{"hidden_act": "clamped_swiglu", "init_std_up": 0.0202, "lr_head": 0.00708, "decay_shape": "linear"}
Below are experts of layer 5 (counted from 0) of a mixture-of-experts language model. Rows are named router (the router's row for the expert), gate (a neuron's input weights, with its number), up (a neuron's input weights, with its number), down (a neuron's output weights, with its number) and show model dimensions 256-511. Each number is 128 + 24 x the weight over its row's rms, rounded and kept within 0 to 255. Numbers have three digits each.
Before each expert's rows: a language model's description of what the expert responds to. This comes from a sample of Wikipedia text that the model never trained on.

# expert 11
Prepositions linking places, dates and names, mostly of, in, on, by, from, at, as in born on, west of, in Matsumoto.
router:135094139120151109139177136130112123104103131125150144138132109106133121130133161148149084149157158103097142110149172134202135119144123129108116123098147141094131117164121190151078145092117117166143088170122107131148110193108077138144111103114135114161121150147163076144145142104139154124156106130137117136166146152154110114128108100117106089100108121131129090125121130102129128106118111101137160112149103102163132120081119135085141139113147131132137093148111082114105085168086145160086147139102099128051092130153144113090128129091116132117101144122144143147093096150150140114144147096135106137146142088114121103089134120159127128131111170133126137132112137142142135114126117104109109150115146096127156129140152148111139112173163117124151139127175127098170096106142123
gate2:125131116106118112179128132166144133140104132119136111124120187147132097130171134154151115154118136109106136118158167114158135092126108128119136178150139129110115145146123127099133122091151150153106179187147150123097070161133099142146067088117089105098154070126119098135127138125124113128158129082136140107118127132141116120105132112128112137109104126099122097110129128112135132143133209097099099158152124136115105150128121100143146117147113102081071111106124084133144129178104139105096134126104137120134119107100126088151121133127144124074142164105128160109112142143100106115166147154145108117134134130123125136125113112109143136165122150159050074161176158120138080135106114123154122127160173120108161162171127157154134151147167123130108122116152133120130120125122133
up2:122154132118127104119124134070139169103073127117073134094083154117117100115146103088181121170118127118130144150115133154145159112124132103103139104150148115116135116154134124075114128154124120143103147148142135131108096144100125118117089106172098113158141084167161086106141131133136110095121140151157119129172133134117122109091076150152116162107127130143101133124133146156105140153169150100077120154113149161130140091104150115075134092129115098107099116142097135128108161112117093129104092139147140135181112126109119084106162118145142102130119163113146154104157130128123100146172168179093129114097160076143158123152115134131139110171100179096091119122143143138090093111099138110101127161147117128136166135138132136129118188133143128133119102106124113124108099146128129
down2:163132115147107145152097090168143111092151105099102176114105109095126164123124075162132094105091145145172161135150162096127098138115136098094129089090178120074161106109137153168138136127121116124144098102133121124147123107116116101142142114117134143168140161163128162130137162062135096137173152135078113105146135118115109158130135058115096113216123100131124126140128123143116117108172132099161148147129119075104107107130161151159166115111109115121107155132122139107183157130146123150167129145122161139066109135118127145143139150129137134144102095122128151165097122140176141150109140124153145150139130170144134122097124113119100099082112134082146125162130110126150131133150125132126125135127145080153135102098124110075121142134164139152124102144131108170132133142122130

# expert 20
The word the, plus a, this, every, each, usually after prepositions like of, in, at, often in sports and season text.
router:114088135111110103145138134160167189120111110089104145136125161120128141127122134130166137164093078109109135109124146133132107116107103111133133141129184109132100110143160130145077117091111131134125146139102128109128083101100100118167142120185141135124082171144125101173157127100184097156136191099133131155147128118161162085159087083126114086147132120169155121144150163104127150124127107111153138068156105147157117130122128118177128098113140084095107110134115125122098131156117146152095120125100156100138093136111157127104103131115137141166112154113110143129143118118115115132139131164135135158143167130116141100121099170115143086144152110063160128139163124121130111118108071155111139188106126133120151117173150169116125138128153173104145133118125106148163139122107136
gate0:121136165116147113116145104145105141111132077172068111148126092066147147143123115111128121138132144084125210082147169094149116115080136097106121141141183137143159132096146113097096144108097112121125154126141167147105154137142151117100142095072130158069120117163138115162137143107149108156133133132121115131137128114160163116172142128139147094143128130120112107101089126092150150141135111092169130110097173082129146103145122114117125203098135138143088106111078079151108128117123146118150129123161127109121133138113089123125136129113128150138106129142147135133165113146134113116139107114115164144164101103137123147125121141093123119129105133144124142107108157132104138127106078170119150140139106133121088076133140165086158153138105136096080113155130108089111126134141134
up0:117142129114175100120136109132100142139160117152098125123142120083158148167123115126170144160140156097131160097153123111098096091119133104120134144118154148128142104110145103102110164120068106114120159142163162097144188132110113114069158076114129136049124115157130099168125148083153097152126121124114084134110154109168134089135172135121148127136120116104117082121102121116139138146123106104174102139106145075091135106164115123108145164125149119158084108098129063141100097147111118119150128102117153153134132142107134104125141096132118186143102114154130124119141149160136107135140136097110144165148113116130140174135130105117125092113119130139138167111143156143100134120083074130136129119157108108116093090144144155078143112109106141127081121143128157097121133168127108
down0:116146163134142079118142108122139091112137127076128137121137139107133140115152141129149093150123147142165112110141158086151102127128161141118148133100144127152082140094122124117143125129158101137117155161131123119113145128126059152073104141121121150130165126096126129106151090109070165133124107138161143154098144129160089135145141152083115132152130125110164134132113163091135139138093112127153117153147101116136155122132132104109118116130090163147135062083135108120115124076103048110140152086124138113159125134130131086131144104154143140147128089123113115132171124114094080143108133128137091142151143174120127072154135103095102135197096094145127130084134132106105115141157129112125161116143091096104150077135119123154107114128102139152112152118136132119131160136104154

# expert 10
Connectives like and, with, when, where, but, including, and verbs opening new clauses, such as noting, find, provided.
router:149115136121114179141099116084113179110112130166160141118126128143129102111124102125145162140138160131129123152117150102144140155176108078112154147124147165148126082142117150141122123130115112147127124145134144123103086120132118157150074108144122153142141163083150131156110131110127179174144182117129094114120118115118143164130087059091103139161120142097085125150129156103104155118139137133138136125117120170085126145079173140124123162094164109132127135138064096119094134125117184149109107146166145157084121104114142161128164129155106151090157124124093116152157137160109151148130159134115144126155140148102087144107080097129140137062091119110114155160102103138133119134182124124115129126109100128121122102134128127125134165169147133168138126089144148090166154098101125
gate2:163140158086147143146095073078145173102151134144098110083139097114114112133156109120149132137096163142114108157130137136163121136138120112094120133124159140164091111103144175115108128164109192116157123115127140135123115125121172086097129119116132159120138128137150136123118138099150088170130114123128123147118123137138089102089112085153136120131113091142130124192075144144156157093070110105162165157122130122153132146112115147124110123187176128137148137139128162140114087084177140103121110143148163148144144115141136165106143125136170147117107124127102141131088136143147168105078108093092102203162163098138152125107185111155128142121129126173119113135132135149119107164132104149090123153149091154111111115153125111123122131128122159161112105105134156132130165109084076
up2:163151140136123107123112135077148145118157102158108112108105102154094131140147113132117102119105126142115128084124172135125087117114114072135114121138150088166119082136112138103144131163117150160101091109115144093105144098113155104156120127115136146127138156111160105107138148088134097146136125111098163144113132136118111175091112150139130133134111110145147164162086129119121108125068128130156152147111130123104137131070134121148157146183142113108162132134119144131152104075125126109129139139128146128132118134114090137124175131161163155120125138135105099109096149128150134097102139103106090143175165137091155163119141110141167143119122124142128156156122110151125105121089126124115113159155085127100150164123134128127156134129100153129138126097147104111148125076087093
down2:124112095124128147179175135134109144138105114121118117133127093126094115141112126109121134129128120142099128118127132141163143137137111106156087124122134134088146131151131112143108116105128103109097138148134128098104111150115147115131095139150118107072100172140116156091118101103136128133168135127108119124160110109174089089137163118166122144145125143117128101102125145131129095113132160157127135097139149126125119160134093136137115164117101119108107112096137144132192128192082154118119128136111100128131147132122186095145142160121171125100138144128085100096136092120108071168173092140140112064103138111145112103123117121077151142125121065124135134123104104104145114155154126121170166091104119117112064142176161111144106131121124140107090137136167137114135123159141088